python train.py --num_hidden_layers=11 --hidden_size=192 --n_experts=96 --experts_per_token=4 --d_expert=192 --d_shared_expert=0 --hidden_act="gelu" --moe_layers=[0, 1, 2, 3, 4, 5, 6, 7, 8, 9, 10] --router_score="softmax" --normalize_top_k=true --routed_scale=1.0 --balance_loss=0.00404 --balance_bias=false --router_z_loss=0.0001 --n_groups=4 --groups_per_token=3 --init_std_router=0.0314 --lr_router=0.000586 --vocab_size=8192 --norm="rmsnorm" --norm_eps=1e-05 --tie_word_embeddings=true --optimizer="adam_variant" --learning_rate=0.00255 --beta1=0.95 --beta2=0.98 --batch_tokens=65536 --max_seq_len=1024 --train_tokens=502300000 --max_steps=7665 --dataset="wikipedia_en"
Below are experts of layer 7 (counted from 0) of a mixture-of-experts language model. Rows are named router (the router's row for the expert), up (a neuron's input weights, with its number) and show model dimensions 0-191. Each number is 500 + 40 x the weight over its row's rms, rounded and kept within 0 to 999. Numbers have three digits each.
After each expert's rows: a language model's description of what the expert responds to. This comes from a sample of Wikipedia text that the model never trained on.

# expert 17
router:547527542565494503501503485439491479521473483469471555536557517534424487501403472458444451559426506524494513538548445545549582446490523419459541470464518503504534449500515537493526449486550427606517446533430481542480505474526474547513467468460488513500444500495509450477548494536529531485485450501542461438491499516504459433459570547520518483479483545542463528560477585467511566492580496499550489482458497492541484520451513471512473534490469491506446495456494457472541550434538446504431464461510465518524553544471451464524470532449535442440613510478515455502504471386528489536
up23:478515484560502407445554501523468510548535512452532544506480476495482518455509507451460483485497516535547511621548492503536563498456561457476527523570487532553496532518506471473484513540522483526479448469503505467470476462471408561506531511517518492571436517469499471470481491481477479474497459441471516473446492503525455522436549481619480550476483516530511510486465498512555496465507523512543513459472420508538513503517495464549506422550521499551468488488442526471616470480487447594517427511441417555460484479490497497507404551348506468532502498498565494495535526491418493457
up24:496555542508492523422495539490523446486550499475621471453497477429402504433537460580461517493482505555477530554464506530502520485563457410405551555450490458560442539517463413497445500483521479446538490573551483555503490505526510505496479504547541478481458524482503384504498494505495475565491529558420507455532459525489500560478529527537477512490491493528536467561479485555505506551494501504508489515531458383543526495523483471465558518500553519499546511448516482511521485477407521440485415532471467496456517411473541507513476466450435519515541523511460470460494502477512565486
up25:488473532483521467485512528470513480439559491551479467515506538535523473516534489536476501477406542551534518465488557520495473573485516480542441427509487497491472489361424529524515508487526503529487482571449509502446581436492518532573558462486447466502518565474489526600592537454525519550431488442485462479485509499481494476485476535457484443574479466440537495441542477441535451436507453495467550555561458536558492416479521438502528544521512538481469494555461453458513507502501466504523568514492461477492522542460521472434563514510541503549527462572480472429470544542553554532
up26:488506548521488518459528484541387490499499501492514401515479497549481490434506543541473543548508505533504525459530554591535480542527514434452464478449497496433463482468489579524470474465503465543437449504540563515490538562532508517417518449498476532537517491470608507498540479515480541521494476468525532542459499492530527380537475496490496500521528440493569505523504436479493447480497589472495498534600517456502394541472411521486530558483552572481455549510488472503479530453495491437505485442496457522542523487471515495519560498446418491504529470510438517529508473452485458606
up27:568495507485483507474501546464527518506604472609535538552547548480558482514520427454560523544461443495503490462433490531491506523474562539521524489393500461532481480499513457458582523447477474462506481515443480452608535476583492497529541513528487444509542528522599514478496502490536560546496512504563429504497470416432542498523451421496489515541473504540453491428494494431530534449513574426505570518507434515526499515526511478511512530526503503506521520539487477468518511539506452583450467478455490491432546473485503521488519523567457536433538552503551438500452441512471484493
up28:528427551532497547516522498471510480510487516483582470531507541530506510516503487398550495490514503547471510525465571490442560526467550520437543452518509437617495499572493491473565517515510533500524489524450474509584541445533505483459528521499469488489541461505468537490497521497449481554524456451494554520541485515529505539440523470521393505470622513467506518455519505534533475619486486497453509502486560466447456530432489488497517469509484445612496584530444473566499444460470510509523524459488456549453511558511458481519464476440560461587555553550447481481495476544476516484
up29:467510483534535488483500539468440495536473497541506481564512509521496516555524511479535506507380520448520493535482465452499489468531523500450529472519516471538527468496564521455539505493535481489533509454480531481522501495543537517521469457497466458458548477463534442504482550546495544531499471385526502515554466464489488479474455491387479535407615442536527464480460538489551532419444490414423488425536402515471553525535482498517499516439555507457395590477519490494533496504475476595522477405456527525492470511488446507533486550489568518566489474544522568536481468505516477455
up30:546504504473471472590538534546535487560460494498584480476452472456509535494490480461501479518557534498495539592530475480461453482487508517529536519456530477536608503540527483485479497496545505529487499452533486535554496511542507521489506403475537478537500435441447462485530529507534470478480502511433520541517528506542538453473533540475570516439456555439449574480526494497522474476480491498468498547510540420514500518457568528557550460457571485582480599467467493495484418504493518447482448529521489456525487529527464461481529531546508437570478560480501397564441365475440513497
up31:463459519576543481567541500512502436491526524506499421524507452433533501557465483443467502517498542403488512545578482501526496480519554518440520523464470521560630463485531586473588531493487553528519436459509501504521494512501453502473527521502484501462574506455492505561510554494562578490457442389455493512456508518495492486470508455534489450544502500501449499484479484481509534459465486527468470476479521544528613570519501458487511479507469489518443524437425494472545500520502497581453524503443446513488496491416567516516423486442578480551560508531540439505462463491534525471
up32:543494497520481433574487484547521433479549498536500410463497523468524517523465489516451519446470579573529478489554522435452534482508570489492499500423521461541466502490490497506420461456548468445511418405523504506512525499465488537481522517497454448494494534381538440532488507446478500474472570539487512491554428459530502476483537496480522469462545504509464527532537516494510494467447464537465556513528527544458515524510509384556553403555484596508515459473459442508521423477471537449518529504508529445504483530487491496506595573438467515476494475435522437506461507572496538505
What it handles: Line breaks, dashes and pipes that begin new fields in infoboxes, lists and tables, plus Preceded and Succeeded by.

# expert 1
router:557562536526466465492501509463455468556478464489537547512587547557415454485451478497538512545459481496507466574562450496558568489498578451491526442471546578544548496500510515449488521439508475511465505481427476521546497488517509539456547506519475521434486458448554443496535527540484523491515436554531466489475474416579471403466500525446553528502523559514473543495419515518491552525526491507408467508505460460536522494477464476486465508549441509491475462414449461530491464468513468545466434423508468469475583523544498477564553458485497483434567507444532499516495450478544489537
up0:501556536470413557503577506479587534490554502438488569550491513563506462465456455516503509542523469553536502456558499468544547512470449439497468518481526567494477543432486501524513574429505476533519522497486437490460492471496527544465554508492443571485444461529529442478535564433476558515503477464431485434513545515462511453536541528456506510488515494542529492419463429559484561418492519497553558517438509475491526535460484528490476493554536462511529457489560488488456505434481453512413499426506483532490532579510473456464497508440498511491505441441564499432519564499572458549
up1:489467508568509497502502568536551540483498544489492476441445551453485494464472471475417475470478486584531550463526559502502523499521527490584391420491549450509488440481482547534494544561499461557474507502461497505543492489461500535551541460594491416468513517540517517469454469474529552515566465509453484445538481450567489503487462451549504537484544477500458514480499548505520553508481515487550493426507556502497537500415480552599570415440503526482474588513472436482486424445409519461550506457483562490506563490541521512546497510492529491432516509489506493515461524557452445480
up2:530469551502455461518509480498535445474471503465508576459478594503487456520503425529485561462491596499459474508539481541528560459434523468533505512508505457426499523580488459509505516492491529525533503550492513525437517502512547554458503482515510498555441428461469459501483496427513519468486475532486550464481521542571537451458522523500594527487437424487511504493487510530509523465505551415479489541474512497470347486512382564498492467461550502495498494507507420444529539466495531469406519524442487513518520585458518522466468548502531440394503482484468510457550511457511547527
up3:497561480502466511398520541469485460541535535516509577571497539430510447502486443506473472465502497519505546527489454501534476520456582485610509513469481545489522463499519521540527478518475564514462499519494440601490551402465504525444529477482456541514516495447446542464484469532518516532443480454486427503433499490459500555499499553518541496533515525533428495454487463470474465546477593517545535541541532483493467541436503536446468531524512479524504475477554582480474555484554470526508434434521537485513528484511494366496489498542528423449523492499452409402515449481491505533
up4:470523455432460460472515471475506544490546486546519459553536483482458421457469527554528440518505491460499467508526430480527474440470499505449461537461523588554541526478562500486500373472545430468505496504506482498598540427431480541514519513461497504499503425484558509496470529425523536462449490414517464438515501486484491505536533475508532434508463460515448556485535533470481559580460530525473524506483500507493465461491434416504496501487468592462489506432588535489518569463519529586534470512501565492581500549456492528494430512528574465429510507488464534505452520519456487498
up5:488525493456444445555531557515500465477443431564557509470508495484597493480470518530393472534485549454478527523548522518512537461504470477469438481384551494496541496497462511556423492469454511526498486470580477499496536497508563494516475463598481495511489525439442496465535489469507563507496554529567413483549473533522512500495530523541551455489508581489470539573517504521512541500511564492533535556483465476518492478507475461479527483539492514533550476478528434448509515493463484545520477489477520555536518490504459565540461513507485491547521562489540488548396560481364504618
up6:536444495513500509560499508511476604509442524473564514509515512454518474517539577545427502502451398445494510543520511469499502466499539513467432437564510497553487470555471476516487534515529458527464443512466465485564552483529447510476489489587510479516469500494544467502455580520465505520550455471453529456525496505568483494478539495517606510447465532520510601503474444536494552476541519429522516486484470503553547491469521450607554466521524544507472502502524477540478493469473357533471492504451546510547582463514503547572518526521494502485547506552513458540515435574420513476
up7:511528487545405472424475466519484473466459533523524485571580485561473560491485532466510494544528446517604426485513517488526521481466530497487483495512517501519535440499529488421497417459497483510541451414548539502506522472514518500487474466467495534525526523529550502541512507519470531484413578535555530443488479504449511489515502497574514558568629473528491620513510531464480488435524506543524554482470494501526534431506531402524500570593447527488497490523455503485507502544486451513566586529494481548508507530479506577494511459505479560532495483394553497521513490552522525494
up8:544491482477481505534538519546493513484496460579541540441500434499499515451536516463439472487527475616525521484463520463518495481422463461421531510581517552457532566507510499503488442454509506511575500449450456501506508500537437547444468512521513514523503498419606448452543494375482537522528439490467479457470520507469449495498600479462557406466447550482557432506430465497482534454521543489558429498498474515469495465464448530496543481508475527504449508588454528509607443517494484471520567542483546505499518489490499518510537563547519479503548498491532509484496453504525472552
up9:459531569495546456521476579488499502462515473472513480530503488537583511540486487493509466558442524499539517583463492497557520439527553487469523530493559556542453537437530513506573514387504524512511505551455533524525504456553455558553484486463519521451512508448542457549573535540466557470420478449418500411452518549545511468490531495499609538504524441439477563529481520465573473497514479515455447483507527473490534510493487445443519526484490542484443471485460523526575522438472493506458466455509457519517498500494426477543390574532566460543553504547537454483476473506489524493
What it handles: Final digits of years in dates, birth/death lines and air dates, plus month names and date commas, e.g. 197|7, 200|2, Feb 22,.

# expert 19
router:529551515502446480496488523481407467500514500520518489507549535538461525477477463542557491508438529529559513581541531506571558451536552416458497526506570540577570435465534595404504450427575483545474492517488506512581501512457516539476571437540464513429517470486528463433495534501511546456537440530509494508536500389562473493493465510456510515512562512585476550455435502502540539522572514470454508466481467470504497514416470465531478442553480549506499482435492482526527487537484458504520459487483444503481567502497474498515495432466546494440549465463480457461497497523521500559
up0:534479497442466475525528541447545532488532507495471536616499454529535518524495497500539488562465463549477491520557519461490478540514527446548514496464588467514458562535495510458549434498539483517439499465485570491543500500591420494471460547528447470532454532435500519553457497499555482440457474478495442511473514453493514503535544555452493469478488588496497494505534478509489486537558462440533471462533571475528462555487547560523511530527537567509421462570436473439566465530469506482506469508587489429523504492433437464493424526522502444401534494522538520419472505533480558540
up1:555466519545571463445465506462507542482521520566523606499572576601526479526519490477487543484522490474470483499608383517574513578459496537557529565489530514512533501539554445480531477541517486533512477497483465510484493529479479509504518547449535493476466466546556550538557465528493501528494422532515464383514527480540513521497490599487512509483439508459495462451485489548523445577471430532542476505479475490528441461567522513464507531483508528503517432500487483506502399508519516526447475430474528503476500503501428420446486478539539466456537569468520447480459456508536495490
up2:511496551482431493416529520480534576417467532582474527537537518575429473513459447478504452526484458456527491509552536476497508483518524494544499474565557461509414420434522492504507472567488526523502497518412470520452478454538458519512457522465476552554467478478591473467565470526595490527450479507482498399540491494466451557426458561488518494523480423521449505483429487490546535510519477527533504489516469500539457515547458546491488506519529454506540481459562452513487466524502480508402463504558538526506519513546509486484440540475499490414481448608519497440515436516488546481
up3:497546519558535420517477533510470469521448508527561454476516554475446509451460517496514488498419526591523493515523517485492508466520516421522509420477460538520486483432528535408533450435493469496501536556498492604489495443538507540570530376549499503483541587510450429561478533474480493499484401476459515518498455493462494457468499502468472579511473438519478592504525538461549565510476468511416473485526459441508569519472477430480450495486463507499452451475456468483492520460502480586512500481561488464583514485473535442464511498465534524516527524549528481499470543466437498523
up4:511495486435491537448485542506433481520445447556515483482543508465500493441516494513472489555508430551494424563571481468504544519424503420539537506506544578544537508529520463454517497372471373570478492503468462502519472516484504513437518554516507407493517511520487412489538487506489430432488498535501512483494543459498566488484424481559512490497472505478519545461453486523537475456535501478525480559486465474550462439539551520453516535428520600543515508577505483496493498471512545467525494478538420440475543499501517463559511512459448412473521502481563505459445528518520469555
up5:506597519497480489494476527493485456463496478521521528544507520509548498482458517511461491520520548521536504506584533508517478474518505489539456502480530474489455477451519569408571503545570514517474454554575457484497504462503580520477518525511559586473553487487511454526607520551482512605497470555515403460537469453487485474484511592429481426507509506543486514460461618479486491527469535511512485453502425492502518612487463556558470536532522505502475456436548526535438465473491468517482489539466500521542490509502411473507452506517494480444512517421571532511514417511539553556
up6:511543506548476460577572469476443448512376526455524471512480472565565433504469510518501540513473500413452439534525454392545507541509489494474505463532518556558487516423530507446511558517559521476487528480519481467547527491561386507418467524447498492507585445447510524505496524485592450560528493507549504518471513471552479428549441506431537478472555504507540554529487476463511525486559586494472486484552443374521510430490541477517482523506508547446453508487541517476466509472564534526458494458516514489574506495501517479515556504490547524520521478518496488507509507487530506511
up7:521488488529536507516563567456399503494478508502509449507498559466420500475484481494486528516505442517505510582489497419565500484524511443478563475432566458551492425532538415559453463402520481533604475412451521439400539484475537473452527505562417473490473526515510414556501502580569511481451502530493500498470503568530496526504468529508545491515480468594519506548520472521524454546540460514517473452464461454492514466497524543514548535476549482542540559548428404514523532503456462519449486464477484490487543490527538515496525505507524500475502484480528553544448505542466492532
up8:459538493441489444563480558485443514496456525590465545488508479554531488478542448469525489531483514515486474468586474482481476520452476471422512530476495483499467476503560529444552477548531379480415484546502450482533512516493468546475523544545537517468583543511522431520527504517479525562458499541473461481488467528590517495494497532478551493546538595488493523525358481506462527489531545551557481475478438517523497454455522485526444487494489529456490410496482398486481449428516546551569497510477445511483483541540530527447496485495474473455498568473528539436531468498550503578
up9:488550484523507443558504537459446410537426512482508526519523518516537474517453539493517523519529464410481443533501451448526528500509543492517501442493471609541521475477513499455570498527552511511480509465538483463564551504572488472463463472503440454536574477429475536529555507489568467554493500488591502546495540470547514473525449528461531456445518525483549532557482430503504507480513599533498491489521496374518489419556587414515454454496480578509499472492579512421460469512574420513462450519533537531503512469460504491538547496531529524523532500499491483533528484463483550525
What it handles: Digits inside numbers in tables, measurements and ranges, plus units and quantity words, e.g. 12.58|7, 10.|5 m, km, percent, million, century.

# expert 42
router:528510534543460480504538562516478468505506466506553539530536530465463483479450481430498478486491472530496543504530553505491501523539582417451546427502527508566539445478488558425496467464549498551524441547409474456492526439474467528532542460555501511478474507465473441466516531477472549528503497516443462507434420487542526510449489503460526533511559492501477518474437589499487512507576543442461484465556520443526472535440488452501473488555477541518508456436509483557553522506437459503444487450486465454575664534463504495489477474488488427533541516456510449507438430461532506537
up0:439427566476426476433535482473441511511549467529522556488522472422514498543533421516489494474538494534444491504556474557485462525520461475518492486539557528495506522485511582503488428433514533503462428505513573497469474591488524534485452506456482481471483484518490487497553496541510445532533545469514444563537492525560518502470392550396553531473469467472509508465469594424490539470497547445502492570484545486472534525482518551507512445495506498478504516529527470512554502533524478475465460440482564563508494543432483430477464519497572580546596520503462503500490441452496477587
up1:517522510479480444511511572495522528489515546516558483500501493516535490531473504495471481480499466479507447519511435463519514496467434501512544458365482512486562549480555493509496480430518451533488561529447490510466521449509541539554498533432474441478494522450462529510462500511477497444518507464482516456432479533483503471471527485533446517528450472444500456529462402504520462568502456566524518492442440494523516432480558453488551493468510451542512488609487487440538492482486434547472463456496411462449571504526500377491499623511583510504514485569546399436501495488473526531
up2:557549552547433533526543429480472590537569528472536470501524518468546462532422496519402555537467410478496488514462452450519498469522499503564468437505484433471511507545485511476486479521537488496531511530509487538493506465532508514524384467487541567499570456502518522511480546551460495603545544450484466445529474519547492476471523479475486470557480439544499533522490541507532427577500444530545456528483545454491467529545455420482531483479476541545458501546510466455531569498443494502454526492544459516471510491555515535590524557508496486468512569568489466490512442501585582512
up3:517585511566437480504546495486377496511445528526527552520490393488445432507532445528516435508511503520454509547489492404527517506470521458506510478550483501531570527413454417577512586467534488529533505552464460518493552475494492495497530493483467445496485536501495497472517571533491419533525495554578491486453489543460505480500536513473523495474516495536465519560462563556469520504549444431507505552479493432567489478528484449481494545561496513465548424505528500539427447481496490449458558458516487525442562480485433452460525536506537484477525539552456497436471526469508483588
up4:468461476524472467539439437483549488512480529436506464502472496555462518558495533522491505548476501501426469485497503536487506525482542502431509548547538592494456500520465559557488529509512512492460439523534459469573535485526476467512457496465484533513630452435460426508440552467521485524479507473451516474474484433500532517520520488476521498497522572499414601479454500459594505446495593447473540459532444511505476536486557501468519463467560534561439505477405550543500534460532449508511571498473484492444452497556535477606509523440482463415510523499494546495521451453497524530
up5:520538531453520513491497470506532533524492554427528583479499510485556549534497458496492451513500514454465484502575470587519493494448486408519535479385498504492515541485464508478500521503584493549511494554451457532487539469513529510524450556473456460469485512503510469496529543515467488487522485480522565480447534495504489492470588499488510513486499485452467519483429452482467607486464496475510499510519483490567522544452585484520539553523476455478544566492522542492526514358578387497474516513566452491532593533553401443490465579520542490532518451442453492492526543516490557519
up6:551512471496505504520539498489490491533473512565536531445497587465396446533498536413532474482478469489570440549544529480466462436518540486552539425599467516532425495489538482509467518520564460507539523492516428517455523457532457571492535523453528450503477507470569486494479551496535482491525420457467457461466490503597483462543536530571497586518426560570408521494475515495514428509517475546506509538496499472501471438493569454471493449550491513453478494488586494510515492425524507541529459426454570459486552506441523523501526508477493556479506475518523491503516528517431494432
up7:546530483480404513441517496484507462488448437457547500495532472442528526510491476517516502487498421500471444512501535528498474534462429497558465531527520493524504467558444437462519458477562485603476503438511483496475549513586566532524561534605520520507431497477472464492521521505508480480496483506446517407458514520554456453487557506543504508526454549447541501465449535499544506438438560487476424566476408462503439575513504464451434493531491479527527499522559457486451524481573513470509466514430493535514502454502497472617449519462514522504485527575544459522421539518531464482
up8:489510461515474519480461433489510520452470517425499532558515489484481449492505537500372600511473457459454524492460481529514510504500532414496475483529512460534454669501425506491554493550556461494462507527489495484535481522511509534472516505492523506553469522449606481634489525557502566549508509484580506475502499494500459440489550467542489502476542511522503509515481529485496527584464535540493457424502442519510424602498529557474497549562519480448459481455520476460457532469482501501555479551526521512574515551421504547483484559471472531528534541478491503486519520507492536454
up9:550544507536532528460546500521540475461440550474533529476513547558497496528541523567468554473489389432434502483450452481465529533507488472468506458518559551551479492572468526488500517516502521537423474548495435440509502515453529545462444567521513494519546450525533496447538571468479513472545483569492526415488513581529495475472482477395498534526608461515492490537472443439503465502422523537486477409465442519510501565469541439537501490519511479498551474457628485498477571481476509512516551517574521540480529566538510446535507528500521552480521450515484483492540459492549483485
What it handles: Individual digits inside numbers in tables, postal codes, scores and statistics, e.g. 332-2-9, −1-2-.5, EC 2-9.

# expert 54
router:518482595454494469462507504469543533502522524466543522548593497538538486500469506425524518508514509466469474524519515398505595532470490453451532477504523505526527479449550596511501499472547519537498470487502543513570571537527480613520503443518390527496453486439550472514459588495533538519511469490546490494509519519562507519468412564490519491495546497526496582493510543500597501490507518487493474493507479467582518499479524492476530519461493524590515542448487511524524484429493472539503495471425502538529562479476462527564551507423535469434579494480579485421501460507538565532
up0:570482515446472478601483458489434496428525521519522512563500491474524495547486510482493446587486465468521465498554519454519536421560502513457500456491522579465492517459503514461494466525427462457464481532452469440485533507505511500450538565487481532472593447459514493409491504444460475372517496485494515461465483496521414505554475565499509497569540498546486539563457544531549475515498511582466526518509440503515519528515397515520458520548455455497461540502441499517552556465530485530539528457474470537510502474381478540514484493521506452464505540480484515511476543450545491613
up1:516502524462523538533429414498478477526465513470546538485514476494456542469448318436475529509512509480473512548520500493464489531475519420504468472507488433576482448432522522477505588484476477500550456535540550518505523449488465532562531411534479583485449548493480424500485544539593527505563504521616453449505528474538495459523441479517520479503417494538539551495507475465529507503494448494520441490480471496490497547489560530495484487526424557545506454504438477475516433445480526444523511486516468439552507499476453470487505534446558505510507449484508484494439553474561516498
up2:561465493531497523495455452467492467474567521449555454461497512469516481455415472514487520485504444510411516467466533442515537499497513482525530507549568473523461487528569477524437541525490442524483513482515556463551513492496494518528483543542500586511531484598435439514474504495582619485474465561368509565492482535494536494524519545499555463548475533555513495522500492473510474521531559486437477500501526582526504463505414536497562518598466468490509508494451527527509514479507409447442542438522523465481513492458495445479500549533453524550592505453524461478508488526517549583
up3:508506576510528503475422548511507488541559535434515560510528548466536502571413499519511492505466489496445465537554551496566584446535506447498522480596526482504496523494521555478524469473488537507561454511506571459494469517547498467516514467462434513507470464533493421519501516555504523556488425489532471488481497499536496512417471511524502502494459451591464533608479485521481564489508480493378461465515487476466475497399501479500515522468473526488546492547465459433458477510477565543598561496417477500547529545520481498563477432480464525572455508512550514414484538469515529474
up4:538469510578481515494499487532510438497514569506545462424514476591516533466449425458512481456478526491411553493506543491550480549462516486482496444508591503549548533534479493541579529458502505551598471548526544514576462504510503493505482473535476493471510463491460489533564569541503527517514520517538407487524514514479540457523513464453488417468512569497483518541522573470474454509533439522534549468453536498536541473463558534476427504486522548501515473491495554508546435461482514509428509466509506522566526479523518459565476440512554462394454500489490586560487413554556528539
up5:532459547455465475483477488449495511461508574461494488580534486467436459496474488505545437472475517486497407452506512546543526485533482469499445521554545548495542505517516553444538490480512457528536447469501462439458538495534495507544521506570458536437536466451537515491462527546474532580465483478468499491521513484518422511479551575455467469562444537490528531534572513488491579510529460517531527488450458469525504631518484448447460482559518490577501525431546546479438471477533518449490465556451517443566536504491450565538452573409525492497531508473459505459534516584516447438
up6:549562476572499510463533496494534470477572517494484538546537530473451422498465409508536463454499471491473457528533518527555561530567473476457525493514599475519503506493501533398537478477532493533483504511507514487526489478595498512558502513479527554513482478447534473450545550531491420539477423527467440472513533455498509442508538592514472576525528536507487461570513504470541509513648453486522449513485497466463502469406526484478457548528535534415475484544515550494508459456528528536434486441537512485504519536417462461491494449513467581500486545427521523522431489521535509521
up7:462491474535483503526567503467518497507521464469458534444561469508515520533494498531473480431509490474452491504528527503525501521561501491467495435479476481523437510451468547503533469495469485592547505520446541511512468481486556573456472450495437475499537573508450490527601499514447573533550515536419490515449529453466431535490496546497516503500498535554458532489463572466483488416512548480460495514446512544531541555517519552521521557518494509479505459593488549458381507465513413453518470556495470637486533570559531428497453519498463523446488438433466489458527460505503472571
up8:499489530559502522519499497493503603495454454468467564504523456541527508540539540518451478587575505420500456492546529475531480474486525424476526480490575479474589416526508520473515563465556483546501511469480417544535445486575533549526526507559474529488459510456497458503487530471497526531435435515521510471444558467500527452487549522490585535565461505563503508512446574493499444468487495450508454499507518509464463495527500525533569564523453558562454501489442492479477465474487535534565457467468481570475537499480478448524472486578486436488535602533488569529496485478551595466
up9:452493499464475486474508567534469442455455475594504461560516468543434495497498529572434493519500489415491424537487516526487519367475508479480461481447527443622511500494508499468492464472465555480473548497416538531505547462514498531426491504496550512492551448466442512468473422464514527548412505486413488521581467531500516516467505537409534520462549517493460496574463541504499500467441521461479541431463497452513499479458463492462514446529487437516462475491498486429533488458480421445409511489516477455529497569509473467485521516549523445475536484508472520522496491453509481569
What it handles: Capitalized word or name starts that continue, such as War-ner, Star-Tech, Cur-tom, plus common nouns like war, fire, battle, damage.

# expert 36
router:533465533532500451530565509525490487464503480485530490513541511495545449449461411521491523498417469558575444562532533489520542463491560418546502495525572495556544494507511507460454484469580454548473403466470498497496570472494526550465445461517446503470528497525465441428474566488567567538465473519560518464507465479528476428550478504435531456440500519538468517551487527518510498519494506504499464455466508446561504548421504525551475453514495522520465545464506464453491458415498499498443508496473494489564531587441459473529478477530552481484617500443591460476459471478507539554
up1:531502511552443475460476535431506489488528471506503493502534576513516429492423453443513487561450515486450424510570556461522547468516437510452526518550513514561549493506583556506612480480524539477497513479507432545514466433563553536477549490565516508452554475391513445524489503526504558531571467508483534461516539456503538453491554530502476575504512461485520521476473466441515418464476522535489551575483503480562484465556507514483453459441403533506460472427514587474517521524492516481496483481515456509552524574503512500501421471530432496489538466453502433519441474493485511509
up2:503475511447451428551483498514476571441543498572486531522494491539485459532501514465563502522483458593465575497482526414508509453537529421557479489559503550536511456487508489501496521544482495572471489547440520496530521420590522522471469428555419559520582521479469489446416534488490459514494513489513416524485466514489554504478479539428507480441517551545459472546430468471510405476524448509517466504435604434509503461523503479461501481517449525496498549467487497526454533533529515480497473497550518464492515508477469464475556525504489477383520513546476472494455476482536529607
up3:489515588517506450464567610502507501490498533518516506544533563486528479536545417465552459559454501525419502479506511563487525496522498500510403557491521514528484389538559514444511514423477564526513508526490476495453481468522480557473501478532456499431468488558524476523465544537528490506555476530562515468483566461488524474484496592561501564510528546514467505531505474382477548519495487446450463500438525449554514500432476529513535408507579498504508540473471532511539500450509405541526465508446572443496506526499454433485564499457484509468491432512542476472512543546506483534
up4:527516483546477465486510459485517556431521465532483524600524540485503382511421531444437475509484532522515545524509488481546536581522458537496482511491485520489446464457511535549523489486495470517523468488482392501512538482538526493471547445563458539431485475497483477561508510452542489475535510397514517577466481414530526436571545487509559493444495572478496546529451497482545539496501498459503502488454525459494534511514471504453474425475483534507498465442561523499505512522535558416529516533478565507550529380477514560553546526520424515476542512486577526499423504516471478589
up5:461535527541477503493517495468526494498491508570538435532506541495539555580533516452497588488483464448487458509461568508476515537544547499476486456433503421603503493514499547444458454500504483479453439477460448453560501550544525508541483528543508525523494550481524488541423471498471447519525477499516451557553480500528455468474474478469556516481519492537540484529471522460496458528511515396495465527546479523470529531491412459478554506517437576472377511505509528503463481525513471549503440350530462527551551515464506468527435494508471495465563490522451383534441504516509470529
up6:577520554527518466528462640476439494506464463512436481483493470515527505549498540443505462514512549574520506472509455482520489513500585486549469524508485503497520413507503512501525504526494499520453434445447565468455479441539531542523514508539414483447519433539535517505452556496485533499451430519506460493493537567468510468540489584474518504598543484511461537474438517494535481401525497482556567578517518517482464449482482452554508495508521505547472457507522503476491522493496499490546452459470496502524513480512491483534560561473402561495526598479511530484506514471488522663
up7:514474536529518507482544508515518525504479517503484535549507497471558451458444448455489506509528524471530557512510579496531470517484479474482462433453465603477487468451531522508442541527504434488393541507419545563505548500469481486394539489598429506508510522478498488496498485504515491574504472484519425492432481504470552447550429504402539531424486534468509515459513530526486565490527534492503455414436563463504581465442473486540471497523539516473543534443625472447501505525493548489490478540521512525429510475509508547536512524478449463543563501444491536520514426542431502518
up8:522554505478461484522464516522476579485501512445480604487525505566476558485513521465502502527514448532469445426532531436530517431473623472540480496541473521482526490452501584473533503534529435545505534536500467495462564488440508577512466502522487475502562514537520523475423525512442525483441432526466545446413499522538456499463541530496469517565457520516430491500465533503465518490527476501578462528462453504548479525544532480473531459517486548459566461478399490467429512472534484484512541441514491527503531615475441466567456503483540433568539501505477490474553503472498505593
up9:527505557506509470538516541528512465564463484519509532457477491498508461521495504438479447478553532619479512477542546489532508487502510464540560539467488608539446485530493516502495491528507490484488470463421496475528469434551537547510507492504476542462476487510498467424458542456477573515485429484510479512453494539453489476575498539461491493468518467460421556467461498457514464438540515463591452443409572517527424491441582481479486564523498535561550549466585542533524514462460428492506491479482534508521525515453475458465531530492468583601544557470502537469487437479443537573
up10:547470528530491527455519455503453485479524528464499489443494501529432510527524513436449617517507499429511540492551532539536484539502486406477523461456499512515535504509534563469610543529463567474438398498499595457517539410545462582468509486457434507569540510500563469515525520536479512467489470510472434497439540507476535452448478460403517493545557523485481484493522439514487413482534578454566467474546496502490584523528566521445506540531533500527465469509513526524485452543505525477520513444459437496488496511438512489409458471498524470495471481509522542461478564512477481473
What it handles: Line breaks ending track lists, table rows and infobox lines, plus table words like medalist, champion, bronze, MP.